Experts of a small language model: width 256, 291M tokens.
Below are experts of layer 2 (counted from 0) of a mixture-of-experts language model. Rows are named router (the router's row for the expert), gate (a neuron's input weights, with its number), up (a neuron's input weights, with its number), down (a neuron's output weights, with its number) and show model dimensions 0-255. Each number is 128 + 24 x the weight over its row's rms, rounded and kept within 0 to 255.
Before each expert's rows: a language model's description of what the expert responds to. This comes from a sample of Wikipedia text that the model never trained on.

# expert 21
What it handles: The conjunctions "and", "or", "but", plus joining symbols like &, /, =, +, often linking items in lists or specifications.
router [125 125 129 132  90 115 154 126 104 105 116  93 106 142 135 126 152 118 160 105 118 126 162 161 157 136 129 136 142 127 164 119 149 130 161 174 156 131  93  75 128 128 132  98 127 150  49  93 132 127 108  80  83 112 107 138  92 162 100 144 109 124 141  74  95 112 121 127 158 123  84 136 168 147  83 122 135 130 146 126 125 106 154  85  93 159 127 144 131 143 107 125 105 136  99 136 145  98 127 142  80 105 122 122 151 120 101 153 115 143 136 102 180 118 159 135  96 136 108 170 124 158 138 107 126 108 166 170 145 129  90  94 116 117 156  91 153 137 129 115 157 112 145 145 112 170 167 149 153 139  78 170 152 135  82 121 154 115 135 150  89 116 120 102 139 115 156 114 133 102 159 149 141 150 135 119  94 134  97 109 108 112 101 100 142 156 137  95 118 133 102 132 140 149 107 115 175 106  81 109 148 159 117 119 136 152 130 143 114 108 151 107 139 129 145 103 116 132 158 160 125 173 154 174 115 145 112 119  94 109  99  96 107 146 136 162 139 147 134 146 119 102 136 165 116 103  98 147 109 162 151 144 129 118  88 133]
gate1 [ 97 150 117 136  85 105 123 102  97 121 137 100 114 146 113 106 106 111 153  74 128 134 171 110 162 116  95 124 147 153 165 126 125 128 159 167 137 126  78  70 129 156 148  97 106 141  70  96 137  83 115  91  97 104  93 101 109 130 149 142 105 128 134 135 136 123 107  88 147 114 102 162 164 121 104 122 107 108 127 138 134  85 135 116  96 143 161 151 138 140 112 120 113 134 152 107 127 111 147 155 100 113 122 123 134 120 120 152 127 145 115 118 147 133 153 119  76 126 104 149  93 141 129 122  95 124 134 169 119 122  77 108 120 106 167 105 118 155 142 160 137 102 124 145  80 172 182 143 168 165 102 128 144 139  68 133 152 162 148 139 108 111  89  93 109 125 134 133 117 112 141 153 135 144 129 105  86 130 109 102 130 113  77 102 124 191 150 150 127 157 124 145 154 137 107  94 159 155 111 147 147 148 123 112 147 140 141 123 115 117 126 100 126 115 131 111 117 138 182 143 119 186 167 158 109 156 132 146 105 120 105 143 104 130 176 147 113 114 144 116 111  92 130 145 156 106  94 133 135 109 167 140 141 140  87 128]
up1 [ 92 148 121 107  96 110 117 122 113 135 133 139 126 162 137  85 107 113 114  87 122 131 141 126 162 127  93 118 143 151 135 110 107 139 185 126 121 118 106  88 127 160 133 109 102 153  93  90 145  92 139 113  94  96 120  78 100 139 111 148 111 129 101 157 157 123 100 114 111 121 108 154 145 132 133 138 131 144 144 143 136  92 127 151  96 152 149 157 137 124 121 105 116 111 166  88 142 119 143 141  97  95 115 115 151 129  86 156 131 155 101 128 104 160 170 124  93 144  76 144  85 122 106 128 127 119 120 183 130 124  87 117 121  87 163  94  86 131 143 162 156 120 145 140 120 144 162 136 159 151 125 143 135 127  93 145 152 158 141 122 105 120  83  97  98 120 139 136  95 123 123 152 115 142 138 102 112 149 136  82 148 151 116  80 123 180 159 129 148 157 118 179 160 125 102 111 169 144 118 140 124 124 134 113 145 100 127 132  99 130 139  97 143 131 147 116 141 145 201 128  97 157 172 143 118 177 138 142 111 116 112 141 107 138 147 154 113 116 129  94 100  94 154 125 174 126  93 114 145 103 199 128 151 127  85 130]
down1 [110 175 130 134 122 124 155  94  88  99 137 120  86 151 120 136 179 137 163 126 108 133 126 137 144 134 126 139 116 112 132 109 137 111 148 203 119 148 112 125 138 120 113 133 160 125 116  98 125 120  93 125 136 126 102 124 105 130 118 129  97  96 172 102  98 144 170 149 172 133  85 102 170 121 143 109 122 127 155 126 152 148 106 115 111 105 150 117 160 152 126 105 124 180 108 147 129 158 132 127 142 102  98 117 136 192 133 134  97 153 125 103 130 110 118 131 125 100 116 106 164 149 162 135 158 121 141 111 138 144 138 152 126 125 154 119 134 165  90  98 160 103 113 130 110 127  61 149 117 125 106 124 123 153 117 127 148 152 171 130 120 146 139 109 112 139 121 109 124  96 178 126 118 126  81 130 118 135  90 147 113  77 128 112 162 119 157 157 124 100 125  81 121 127 116 126 101 125 120 117  97 162 130 100  94 142 138 106 137 143 119 151 136 154 119  85 125 143  99 193 113 133 114 119 172 209  88 129  89 140 119 138 128 126 151 183 121 169 159 194 153 136 129 124 124 111 140 151 141 150  89 145 128  97  86 112]
gate2 [104 123 169  98 154 139 118 168 115 156 156 103 117 128 124 131 103 122 136 135 184 124 105 155 133 145 123 134 134 144  92  91  97 118 109 124 119 103  77  63 151 157 108 121 135 123 101 130 147 107 122 127 104 112 152  99 163  79 138 116  81 127 126  98  60 100  79 122 170 113 124 123 164 151 130  89 141 120 124 109  77 108 128 124 140 116  90 142 152 141 171 125 145 144 125 112 137  99 136 148 139 139 147 118 122 139 117 167  74 141 121 101 132  98 117 136 153 148  78 168 100 140 113 129 134 103 154 124 125  71 125 126  94 131 173 106 112 128 160  96 108 131 167 115 144 132 122 105 115 123 131 120 168 119 128 131 166 132 114 155 116 152 147 106 112  90 126 138 117 119 128 116 135  73 122 127 148 105 122 123  76  95 163 108 128 135 154  95 115  70 150 164 127 120  88 151 153 144 136 106 160 131 142 124 174 137 104 159 114 166 123 176 176 109 148 156 144 101 125 141 123 115  92 152 149 127 116 146  87 133 116 121 146 129 150 121 160 115 152 117 107 103 123 111 123 112  90 124 174 100 129 120  79 135 118 125]
up2 [119 125 175 128 124 114 101 146 122 152 143 119 139 148 109 143 130 114 139 136 175 133 120 159 146 170 110 109 135 112  87  85  99 113 116 102 118  82  95  85 174 114 103 132 128 140  73 124 142 119 102 127  91 111 145 111 160  94 164  95 104 114 113  95  89 117 113 128 171 143 121 113 154 142 132 121 160 118 113  97  85  98 131 128 137 135  91 122 133 150 181 144 144 152 115  88 131 110 133 143 139 143 130  91 106 125 134 156  80 149 118  99 141  96 119 132 167 160  94 157 120 165  97 119 109 142 123  99 122  75 121 147 138 124 155 166 105 128 138 107  93 148 152 145 140 139 107 100 142  96 114 110 159 134 146 123 129 143 118 162 109 173 142 105 108  83 119 116 124 127 141  96 155  63 133 115 123  96 134 133  85 119 135 130 124 134 144 100 121 115 148 191 119 116  71 140 134 103 134 104 174 149 141 119 193 149 134 154 120 179 142 178 168 134 141 106 137 109 116 139 115 131  99 137 110 129 113 139 103 127 140  98 130 136 141 121 168 116 134 112  76  89 138 123 127  94  96 131 181 141 116 118 109 125 115 112]
down2 [126 127 114 148 102 123 120 132 154 138 108 107 140 127 103 143 127 174 141 134 112  94 120 150 110 137 169 107 139 159 164 119 175 151 170 118 124 160 111  82  92 133 105 189 173 128 130 105 142 129 116 154 107 108 203 154 123 149 112 166 151 123 128 121 129 145 163 141  82 136 123 142 151 130 108 154 140 152 154 152 123 125 115  95  98 145 149 123 102 153  92 104 115 139 155 151 171 152 102 150 134 140 103 130 126 121 147  59 109 105 143 125 131 121 196 105  77 151 132 111 183 122 116 132 117 107 122 153 143 115 129 114 134 156 117 102 121 127 139 118 158 119 158 139  91 185 156 133 132 164 140 113 143 156 108 132 152  69 148 186 148 128  98 134 173 103 168 107  97 123 130 127 148 148 177  99 126 109 121 129 125 115 104 116 108 111 127 124 162 123 155 165 148 113 123 134 155  95 115 109 130 135 106 136 113 114 147 129  96 101  88 120  65 118 119 141 130 150 150 151 131 129 145 124 122  93 140 100 122 168 107 121  80 131  83 143 120 126 123 145 108 109 115 128 144 163 132 147 146 116 117 185 124 122 123 101]

# expert 27
What it handles: Single initial letters, usually capitals, beginning a name or word, especially F, also W, G, R, P; e.g. F(acebook), F(ulda), W(ong).
router [162 141  98 115 124 155 137 150 115 164 108  61 129 111 142 156  78 123 134  89 126 144 120 112 117 130 149 113 153 140 178 180 143 145 121 140 121 135 122  69 144 164 141 107 158  96 133 158 101 142 114  75 106 149 114 118 118 108 169 163 138 175  96 122 131 112 159  98 124  92 128 169 124 153 110 112 136 100 115 149 144  87 189 116 148 126 106 135 146 100 114 104 124  88  92 117  97 139 182 105 120 123 117 107 102  94 122 126 117 129 113 147 148  79 145 128 105 132 171 148 106 152 110 140  87 111 169 114 181 137 153 136 136 149 156 148 147 169 153 150  95 118 128 105 175 137 126 170 107  80 139 167 143 135  90 107 118  96 107 145 113 137 119 104 148 158 152 141 108 111 105 150 174 132 185 106 123 103  95 158  85 142 105 146 132  92 113 130 131 102 139 144 111 146 125  93 130 124 138 152 133 117 144 141 146 143 162 129 131 126 121 115 117  92 129 151 133 140 164 123 140 130 120 146 117  99 159 195 124 129 136 130 115  96 171 134 124 145 120 106 140 120 115 117 120 134 143 117 168 135  94 137 130 146 130 128]
gate0 [123 113  99 106 115 105 115 133 183 121 137  86  96  91 143 154 128 113 112 128 139 108 104 140 143 110 140  55 116 145 183 137 124 139 154 117 135 145 118 157 110 144 112 171 133 139 137 125 167 154 109 138 110 128 133 133  87 115 164 115 138  92 173 126 123 154 139 125  98 151  91 130 132 127 145 126 126 123 134 150 127 144 138 114 132 100 111 122 156 160 119 143 103  98 126 145 126 144 121 115 124 112 160 130 125 131 165 143  58 111 128 136 143 123 156  88  95 138 140 171 141 140 145 125 129 104 149 117 104 154 144 135  91 201 159 116  92 138 112 116 130 103 106 121 167 153 109 163 108 101 145 131 140 155 134 150 100  79 148 123 123  87 152 144 189 129 107 109 110 136 141 150 125 154 126 123 120  98 129 162 117 135 100 105 133 107 102 101 132 124 141 178 149 134 174 128 130 151 113 122 169 104 165 206  92 167 140 164 130  81 129 105 162 146 138 104 148 141 124 114  84 151 147 124 141  98 132 187 120 134 148 117 170 111 115 103 149 119 118 123 165 153 116 173 133 119 164 123 107 161 115 141 148 135 103 170]
up0 [117 148 122 119 104 133 122 151 104 114 142 111 114  97 124 136 140 160 122  93  84 128 104 124 134 132 124 102 177 128 119 137 113 109  91 121 155 131 161 128 133 166 114 124 127 101 171 161  55  88 125 152 109 135 132 125 102 149 107 169 106 127 155 125 125 158 142 151 103 149 136 118 132 142 132 110 134 128 137 170 112 138 111  98 111 141 145 108 111 142 198 155 107 157 104 126 114 123 153 132  99 128 124 122 116 107 111 131 157 109 117 146  88 112 147 190  76 125 144  64 123 132  96 123  96 146 108 125 142 143 116 164 132  93 163 137 187 109  89 178 117 137 172 184 146 149 127 130 143 122 125 151 119 127 125 100 120 139 136 119 129 147 112 130 130 124 105 127  46 132 123 156 110 148 136 126 135 165 138 118 140 125 155 135 117  85 140 113 174 135 121  94 144 161 141 115 166 124  82 144 135 133  88  97 162  96  82 125 183 108 157 138 139  52 137 128 101 155 141 108 159 114 116 106 142 125 138 117 118 127 114 102 104 130 131 142  91 138 128 143  58 139 131 101 151 121 140 138 119 102 114 109 131  99 143 135]
down0 [121 147 160 161 145 126 135 135 168  99 133 143 134 136 129 144  98 145 133 146 127 172 113 107 117  85 159 190  95 153 111 106  96 155 126 137 129 109 111 134 138 103 133 117 156 128 163 106 129  82 146 127 124 139 138 103 120 153 145 113 137  96 107  87 124 138 137 132 130 176 135 124  93 103 165  91 119 182 110 114 108 142 139 150 100 191 159  90 128 121 121  54 121 131 165 114 111 144 132 135 133 175 159 159 128 114 134 108 135 154 122 134 121 103 119 164 118 119  90  85 111 143 158 122  92  76 134  99 144 170 159  88 146 133 139 126 150 112 130  73 106 117 135 144 121 109 152 123 123 145 112 113 139 129  85 134 128  91 117 105  88 112 111 168 101 145 144 103  75 111 179 154 133 103  87 146 116 150 131 146 110 115 161 141 101 134 119 118  90 113 129  95 142 119 102 121 156 106 121 177 135 101 109 114 113 164 116 125 136 121  94 148 142 148 122 105 116  99 145 115 116  96 105 132 110 118 117  71 127 166 134  96 167 123 138 145 147  92 125 120 144 147 137 104 161 113 162  64  93 136 139 121 124 153 129 129]
gate1 [123 104 137 109 138 111 118 132 128 113 120 129 104 114 100  96 138 119 111 100 156 116 117 137 133 108  93 159 157 119 134 135 116 168 140 123 119 142 133 114 131 146 150 123 147 134 134 156 155 106 120 115  91 155 140 174 168 107 175 121 159 133 128 146 144 124 159  76 181 132 125 116 135 148 101 114  73 158 109 139  99 138 153 123 157 149 115 160 108 135  75 192 121 107 115 126 125 134 104 108 127 147 131 136  90 153 156 105 106 168 102 151 132  93 109 171 123 117  75 127 122 137 184 123 116 148 145 106 160 110 127 131 168 172 136 110 174 160 141 143 117 109 103 156 133 112 124 112  93 123 123 133 122  90  99 133 140 132  86 144  92 137 113  83 142 145 146 136 131 100 129 107 144 129  84 157 125 100 100 164 101 103 115 159 131 134 155 105  96 143 141 109  98 110 129 166 106 133 130 126 153 148 115 131 154 103  98 134 114 150 120 128  93 174 184 215 117 133 189 159  84 144 139 116 118 132 126 140 111 138  81 124 131 121 131 127 153  92 120 133 156 106 128 178 154 115 155 119 169 127 148 150 142 157 154 142]
up1 [142 109 112 125 121 157 124 130 173 133 154  98 140 130 158 173 120 171 144 154 129 148 131 105 178 109 147 127 138 147 126 109 175  95 137 140 104 136 104 103 117 132 115 115 112 121 134 119 146 158 109 132 201 125  82 121 122 138  98 115 158 130 104 144 151  85 131 119  89  71 138 134 129 132 135 155 168 113 145 109 185 125 120 149 131 121 118 113 145  93 196 101 141 131 141 113 127  81 162 131  88 141 129 110 127 104 136 141 160  97 139 142 119 182 130  80 131 129 137 143 122 173 119 139 130 148 121 107 152 108 118 131  97 135 143 126 125 155 117 147 123 109 110 187 134 174  98 118 164 135 105 129 144 140 139  65 109 123 128 106  76 130 143  98 136 129 105 144 145 136 124 172 148 167 151 145 138 172 139 119 121 142 128 104 140 102 101 143 168 176 115  96 148 166  64 123 141 125 111 110 117 157 108  94 108 142 149 104 124 124 109 180 142 127 132  50 103 109 101 111 130 126 120 100 104 122 123 133 130 150 123 148 155 124 133 126 128 116 111 137 140 123 161 122 109 124 115 163 106 140  63 100 116 121 106 143]
down1 [134 162  56 130 161 134  94 153 100 132 126 164 112 163 145 138 142 117 154 131 115 130 106 175 110 112 156 128  83  99 121  99 146 100 112 115 125 156 132 133 103  98 125 159 161  97 149 120 130 100 142  92 104 138 151 114 135 143 103 159 114 110  83 135 154  98 118  98 120 194 110 113 144 116  66  89  58 148 120  89  87  88 116 140 161 129 134 160 127 140 120 114 137 123 127 118 132 143 138 152 134 108 114 152 145 148 149 146 140 111 130 131 124 114 137  93 147 147 115 123 149  89  97 133 156 129 147 148 122 159 144 110 128 164 151 113 104 104 110 140 118 125 127 176 146 115  98 125 119  97  98 117 109 181 113 134 168 116 172 152 127 140  91 122 112 123 155 137 138 127 126 106 147 138 109 116 115 114  96 130 161 124 118 157 127 142 131 131 156 139 140  62 125  66 135 120 106  84 105 133  99 113 122 145 152 132 154 162 121 153 173 129 142 118 154 103 158 140 138 120 152 156 101  84 130 127 133 100 187 174 154 102 157 101 143  78 140 113 142 126  97 114 107 119 130  85 122  94 115 112 115 130 129 169 125 115]

# expert 44
What it handles: Word-starts like pro-, Pro, Conserv, and New, plus semicolons, slashes, "for", "or", "more" in political and business text, e.g. proceedings.
router [166 148 150  62 140 153 111 137 161 129 131 115 121 119 101 160 114 141 141  92 102 158 139 141 154 138 143 132 156 121 153 137 106 125 176 144 151 104 110 118 130 128 111 111 156 131  82 174 118 129 128 140 144 124 117 118 116 126 128 167 162 121 131  91 127  81 152  98 183 114 123 152 149 106 124 111 153  97  76 133 122 101 143  92 133 138 119 120 134 106 136 154 137 168  83 156 139 109 150 128 122 147 117 116 117  97 133 128 139 131  75 110 180  88 134 141 121  81 124 110  87 162 154 174 128 104 143 135 132 166 102 153 111 106 174 142 150 141  87 127 136 118 147  98 136 132  97 179  87 111 131 110 139 125 111 157 157  91 147 162 154 104 177 119 178 141 104 108 152 155 144 118 136 132 148 139 122 110  94 122 133 154 115 102 159 126 112 132 131 125 136 149 161 124 107 114 130 103 161 119 145 139 125 140 101 146 134 133 136  92 118 125 134 133 149 130 100 122 159 104 154 113 143 160 110  70 162 156 122 111 105 160 119 113  87 105 149 167  97 122 161 134 128 167 172 124 155 106 161 131  85 173 157  93  96 153]
gate1 [ 95 109 157 131 134 122 118 113 148 136 108 134 121 148 167 136 125 101 101 125 173 135 148 152 113 104 143  80 173 126 165 130 119 126 101 138 141 140 121 141 140 155 159 103 124 132 164 113 109 129 131 145 130 130 128 120 137 142 101  95 105 116 133 174 109 121 123 114 168 101 108 164 104 133 133 156 123 155  96 168 103 140 111 113 145 119  82 142 148 132 117 136 125 125 151  98 129  99 126  92 112 133 106 130 160 108  93 128 154  98 107 154 145 119 156 101 145 116 153 128 141 132 117 140 100  72 163 113 109 123  81 153 124 104 119 148 119 161 104 108 113 107 137 139 108 166 117 141 118 122 132 135 117 110 130 118  98 121  98 139 165 115 116 139 136 131 100 116 150 141 125 198 140 117 159 131  94 145 102 129  93 137 159 114 189 121 117 167  88 110 164 117  85 200 174 163  85 158 175 145 127 159 112 144  83 125 138 167 124 163 144 157  88 135 144  99 177  86 168 165 151 170 154 119 105 117 142 133 115 149 157 134 131 112 126 133 122 129 121 187 116 120 153 140  89 130 153 100 140  90 167  87 149 108 121 135]
up1 [143 160 146  95 166 113 126 172 159  83 147 113 111 123 119 164  98 131 151 161 118 128 117 136 102 133 112 126  74 116 103 121 149 115 166  92  97 133 154 119 112 132  85 115 119 132 169 117 148 160 132 146 122  99 114 112 168 134 144 141 156 118 114 119 134 114  99 142 165  97 151 132 158 136 128 130 113 127 110 126 125 121 146 114 147 103 147 167 130 132 112  97 103 132  82 135 121 149  98 143 133  58 139 138 106 153  82 122 114 163 109 125 121 123  93 148 127 113  97 154 128 100 126 131 126 115 102 155 127 117 132 106 127  50 103  99 114 102 138 114  90 124 100 182 127  50  94  99 141 119 147 118  65 105 120 124 159 116 164 142 140 121 132 148 144 122  99 147  86 108 126  58 118 107  98 118 135 115 167 146 130 142 138  96 107 124 128 144 110 105 102 121 161  57 119  94 114 108  91 116 140 120 114 176 161 170 121 139 115 113 117 136 154 105  87 155 135 111 107 130 134  87 124 112 109 137 100 122 150 119 140 133 135 169 122 125 143 160 102 113 110 136 158 123 119 144  85 127 138 136 151 130  89 132 102 103]
down1 [159 135 154 113 161 100 146 165 142 125 105 126  96 138 158 174 140 158 147 151 123 145 161 135 129 131 120 169 155 107 154 121 163 111 141 130 159 134 156 147 118 143 148 115  82 119 130 135 112 123 113 140 135 160 124 142 117 123 117  97 144 175 114 122 180 125 107 126  83 143 149 105 136 103 157 120 132  96 147 125 171 141 128 137  96 116 138 116 134 119 147 158  91 146 101 113  70 140 168 127 147 127 133  77 121 119 133 148 153 201  98 107 139 167 117 136 137 139 140 131 146  80 175 115 115 172 168 169 148 117 129 136 115 133 107 125 179 149  96 119 127 140 139  89 142 115  86 105 145 113 123 169 126 108 122  94 143 154 119 102 153 151 150 152 145 106 112 148 124 139 163 127 151 116 139 181 104 144 121 172 153  92 140 202 153 168 164 120 163  89 102 156 105 180 121 154 127 110 121 117 124 131 101 147 138 138 117 137 111 107 115 136 117 101 106 104 133 107  94  96 133 110 119 107  87  91 166 148 121 120  87 116 126 156 135 112 132 128 100 117 165 153 138 116 126 127 169 158 154 102  96 128 137 105 125 148]
gate2 [ 90 133 135 144 139 115 152  93 112 119 125 121 111 148  87  92 100 119 151 143 128 137 154 130 100 129 122 156 121 167 129 121 159 153  90 120 182 119 134 128 154 125 111 148  73 136 112 122 166 134 121 127 135 126 167 130 171  97 146 163  95 129 156 136 128 121 140 133 115 196 104  77 157  47 128 131 170 137  97 156  77 122 108 130 121 144 150 130 117 116 139 105 100 162 130 120 109 128 156 106 138 129 107 145 104 116 101  89 110 146 126 117 128 116 112  89 113 138 126 138 124  74  91 121 160 119 107 134 100  99 116 122 133  87 166 118 124 124 142 105 124 128 156 135 102 124 137 140  89 167 103 133 116 119 121 173 135  98 119 115 124 153 112 125 127 142 117 101 145 154 175 148 147 140 148 134 131 104 114 166 128 180 150 113 140 109 100 103 116 128 155 162 127 167 112 129 121  69 136 128 114 137 121 136 147 216 190 112 170 127 123 120 138  96 150 149 162 135  75 123 121 151 113 151  76  94 131 119 150 138  85  94 140 119 140 113 118 142 127 112 150 135 107 134 120 156  96 128 172 144 133 134 131 142 159 117]
up2 [130 121 128 129  79 113 109 114 110 130 123 140 152 127 146 103 126 195 120 126 109 123 146 145 197 153 139 110 116 137 104 129 121 109 146 193 108 120 146 134 120 160 157 150 131 112 113 175 175 144 140 146 144 128 133 144  97  98  99 135 105 106 137 139 132 146 147 120 154 113  97 101 130 118 128 161 121 110 176 137 114 124 162 117 111 151 137 131 123 135 112 124 114 122 118 136 141 163  93 146 163 109 139 121 113 125  57 129 134 132 137 168 102 134 124  99  87 136 104 132 127 138 158 140 150 124 122 123 180 112  96 123  72 107 128 124 147 113 132 135 147 134 105 118 134 131 137 138 115 123 155 133 134 123  90 130 113 133 100  67 110  78 113 108 170 199 131 152 178 159 115 106 135 150  94 121 171 106 118 122 107 152 136  88 155 123 139 115 153  63 159 144 123  83 150 134 152 112 140 147 124 110  98 129 145 170 114 105  99 124 108 136 127  98 142 136 154 140 100  87 114 157 162  90 156 163 113 110  93 102 144 113 125 117  76 149 109 116 149 153 174  95  87  80 128 127 154 112 129 127 105 163 144 135  97 121]
down2 [156 112 125 114  91  98 141 107 121 120 147 154 157 134 126 130 145 115 137 128 128 109 130 109 166 159 150 103 122 115  76 135 140 117 142 108 123 147 139 151  99 154 119 130 143  84 147 179 128 113 120 138 121 132 122 137 127 150 107 128 109 134 114 140 126 118 182 142 169 155 122 118 171 185 137 119 134  90 131  81 144 110 164 150 109 165 161 127  94 160 158 133 147 148 138 151  91 128 123 117 128 166 164 113 101 127  91 149 135 149 154 167 142 160 144 133 139 115 110 110 124 183 110 122 134 138 133 138 109 108 106 137 113 159 129 106 137 141 183 137 127  88 135 128 114 140 118 121 154  90  92 124 116 123 107  81 107  70 144  87 130 169 152 121 143 137 106 136 131 136 155 119 134 200  94 165  92 141 106 131 125 108 114 107 161 121 156 157 132  93 179 163 145 145 148  67 140 160 160 121 171  72 110 145 129 120  51 110 105 127  85 107 126 127 122 108 134 105 125 114  97 130 159 125 142 138 122 107 119 105 112 113 144 134 128 136 171 114 132 135 171 132 160  86 120 142 113 104 105 129  99 123 166 113 134 164]

# expert 54
What it handles: Verb-like words and the inter prefix after to, and, or was, such as inter in interested, used, allow, only, support.
router [133 176 155 108 114 171 115 131 122 113 150  67 159 141 135 122 100 134 142 106 134 148 104 138 105 131 107 106 143 122 137 117 101 168 169 114 130 154 135 149 164 151 120  75 128  89 128 162 116 116 113 121 131 159  95  94 129 157 145 152  98 128  81 132 106  92 110  83 125 122 139 138 115 112  97 146 136  93 125  99 128 128 170  90 151  81 150 163 117 144 108 144 113 163 105 164  84  82 149 137 110  77 105 132 112 144 120 130 154 123 148 140 150 100  93 141  90  77 108 153 101 127 124 153 137 130 130 125 123 105 143 173 139 112 193 101 122 108 115  99 115  96 129 120 175 118 111 175 116 146  93  95 115 152 120 137 104 100  85 172 140 122 173 132 141 115 111 151 125 142 125  89 146 111 123 130 111 125 129 106 124 138 133 111 142 116 153 135  95 123 133 130 130 136 123  79 110 137 112  94 174 107 183 127 151 154 144 111 188 116 111 115 133 123 155 123  76 163 131 118 110 101  95 158 125  68 157 100 155 162 124 155 144 148 104 138 146 137 127 138 144 107 126 123 120 124 110 123 139 119 106 129 132  84 126 129]
gate1 [125 140 110  93 107 147 100 113 108 112 173 134 133 121 140 141 101 123 138 133 128 114 112 138 138  76 140 120 144 127 118 120 159 140 151 155  83 139 164 127 100 132 109 103  96 161 164 137 105 111 129 167  81 114  99 113 142 138 147 151 126  94 130 136 122 119 137 109 115 100 129 131 103 122 128 154 117 126 162 108 160 135  92 167 150 121 147 127 124 124  62 131  98 139 104 123 108  95 100 135 176 143 144 121 155 127  70 119 136 145 112 136 177 117 115 130 105  95 174 114 112 143 103 143 127 143 135 124 128 121 125 101 123 129 150 134 121 143 175  94 147 145 103 115 150 161 182  88 133 126 144 170 107 136 139 150 133  97  44 134 137 165 115 167 166 130  83 127 129 119 159 122 127 135 150 175 120 125 100 131  80 121 102 128 109 147 127 173 104 102 112 216 118 113  71 126  93 157 130 102 137 142 194 165 149 133 105 165 111 129 148 155 161 112 122  90  94 129 135 146 130 152 139 124  87 127 119 114 124 132 143 123 103  98 101 142 117 131 120 124 129 114 129 157  75 135 143 132 112 102 108 119 112  95 137 115]
up1 [129 106 129  85 121 112  84 125  68 124 214 125 151 170 119 134 122 145 156 113 149 111 140 105 151 111 155 104 133 139 125 101 135 110  98 131 121 131 126 145 118 101 124 119 101 140 125 159  96  97 104 148  90 131 133  99 131 148 187 142 130 126 138 110 123  99 157 130  92 123 133 143 114 119 159 164 173 131 124 131 195  95 123 127 131  95 170 134 114 120  72 146 125 200  68 159 124 134 128 158 177 105 144 162 144 146 104 103 142 137 146 120 162 130 109 110 118 103 144 156 146 105 117 120 121 152 143 126  94 125 145 117 190 148 178 147 122 136 157 136 149 125 116  85  94 169 188 110 126 145 111 203 100 152 105 127 145  73 104 113 147 140 128 136 159 119 151 118 111 115 109 105 140 126 133 137 129 116  85 141  93 119 121 117 153 127 131 109 129 129 120 125 135 116 138 131 135 112 124 125 118 123 167 133 118 163 135 144  91 107 137 133 151 109 114 154 114 123 120 135 121 123 101 116 107  99 148 111 144 150 108 127 107 117  85 129 149 136 138 154 155 108  81 117 120 106 103 117 133 103  81 139  70 120 120 115]
down1 [175 101 154 159  99 157 109 131 108 126 135 131 126 143 121 143 160 169 121 144 134 151 107 116 151  96 178  89 128 152 111 126  99 136 134 147 125 133 146 141 109 101 123 151 103 121  82 146 111 124 104 148 121  99 123 124 116 181 103 175 114 175 147 120 163 114 111 133 142 161 128 117 103 112 144 151 146 143 112 135 154 118 125 138 132  68 159 135 122 162 130 121 101 116 113 126 125 108 125 156 162 172 128 119 163 163 141 118 172 133 186 164 118 191 125 125 162 107 103 146 150 111 136 148 106 149 107 131 117 143 125 135  69 144 117 148 139 142 129  96 107 119 130 147 135 151 141 106  88 119  93 137 124  68 138 101  90 116 113 131 158 125 144  98 160 105 127 155 112 111 150 107 121 116 121 103 100 126 104 139  90  66 112  98 130 144 111 145  97 111 107 150  73 126  93 128 146 129 106  62 111 166 146 139 185 110 165 145 131 128 110 110 172 127 120 181 101 138 160 129 110 152  89 120 137 117 116  87 135  85 116 123  94 133  89 149 144  98  80 117 162 118 165 137 127 119 122 130 146 142 122 136 133 123 127 128]
gate2 [119 139 125 140 144 124 127 161 195 156 114 103 112 195  70 113 104 130 155 119 118 143 151 141 138 152 154 165 156 141 170 134 140 135 147 114 171 111 128  73 124  95  95 145 169  87 114 155  80  87 149 157 145 147 162 129 127 127 136 143 133 147 155  97 142 113 169 116 135 138 175 123 155 115 109 102 152 121 130 107 135 116  97 134 117 149 142 154 111 161 119 111  94 102 161 181 181 110 164 155 112 107 120 138  80 116 135 133 132 136 158  99 153 136 109  78 141 113 120 166 120 118 160  95 132 118 109 135 172 135 112 152 153  56 164 182 101 104 131 134  88 123 112 140  77 137 100 147 107 154 112 105 139 128 146 129 149 143  96 131 119 161 119 135 142 115 103 118 104 139 130 116 127 129 121 125 106 119 109  93 126 109 103 128 104 158 102 147 159 106 124 133 153 136  90 120 146 105 158 154 100 109 133 168 140 163 151 159 119 108 143 117 160 129 120 162  92 112 108 152 144  92 106 105 109 120 122 134 139 178  77 126 135 153 144 117 109 138 139  95 119 133 152 130 123 155 119 128 147 145 109 150 131 142 116 138]
up2 [131 121 136 139 142 133 106 140 133 138 136 135 110 123 118 130 119 114 111 112 111 130 136 180 161 126  81  98 160 127 100 138 141 133 165 143 127 101 147 105 134 115  66 140 106  63 162 142 119 100 127 124  96 153 125 124 151 179 109 122 150 155 101 167 131 121 137 113 162 122 151 109 122 120 116 109 121 139 145  95 135 124 147 158 120 118  86 134  76  93 124  96 104 112 143 136 170  98 146 104  90 103 145 120 147 160 129 150 113 126  77 145 151 133  77 124 110 167  80 139  89 119 164 114 152 119 126 108 135 106 148 128 163  70 123 133 137 108 136 122 139 144 118 176 142 133  74  93 141 152 129  84 144 145  70 139 111 127  98 150 136 125 116  91  97 138 109 117 151 143 141 125 150 126 113 159 139 108  86  99 133 135 155  89 128 165 129 104 143 127 154 159 113 131 155 109 119 105 145 138 130 124  98 181 180 146 121 136 115 128 125 128 139 163 152 147 114  51  96 144 108 157 144 140  97 113 143 109 119 153  94  99 138  99 103 111 132 129 133  96 139  89 147 113 108 109 166 128 157 181 137 167 143  98 129 117]
down2 [142 174 148 116 135  96 116 122  91 107 169 129  83 162  82 149 100 148 105 164 123 127 125 132 110  76 127 135 116 127 151 128 149 142 127 124 129  89  98 148 133 110 144 136 121 125 119 139 122 114 146 169 104  93 125 132 100 106 135 167 147 163 166 171 129 142 103 100 109  90 140  95 135 131 154 154  93 122 131 102  78 162 128 124 150 168  98 148 166 153 154 126 113 116 113 172 155 147 127 104 167 135 143 118 146 100 142 122 134 121 134 112 169 127 130 161 130 115 135  53 138  93 138 140 154  95 121  85 159 144 144 108 126 145 159  98  93 123 126 131 128 108 124  91 114 115 157 146 117 104 143 120 186 163 174 131 114 132 144  97 135 131 133 123 153 128 141 125 115 113 179 146 128 109 112 157 161  93 146 137  88 131  87 119 188 179  89 173 124 123 156 146 162  89 124 135 117 101 126 140 139  94 150 147  99 149 138 125 114 119  95 148 111 109 159 145 142 124 133 107 176 156 133 148 144 152  81 150 139 133 114 123  98 139 111 170 153 114 123 129 118  84 149 121 183 108 146 125 145 132 103 158 142 123 125 141]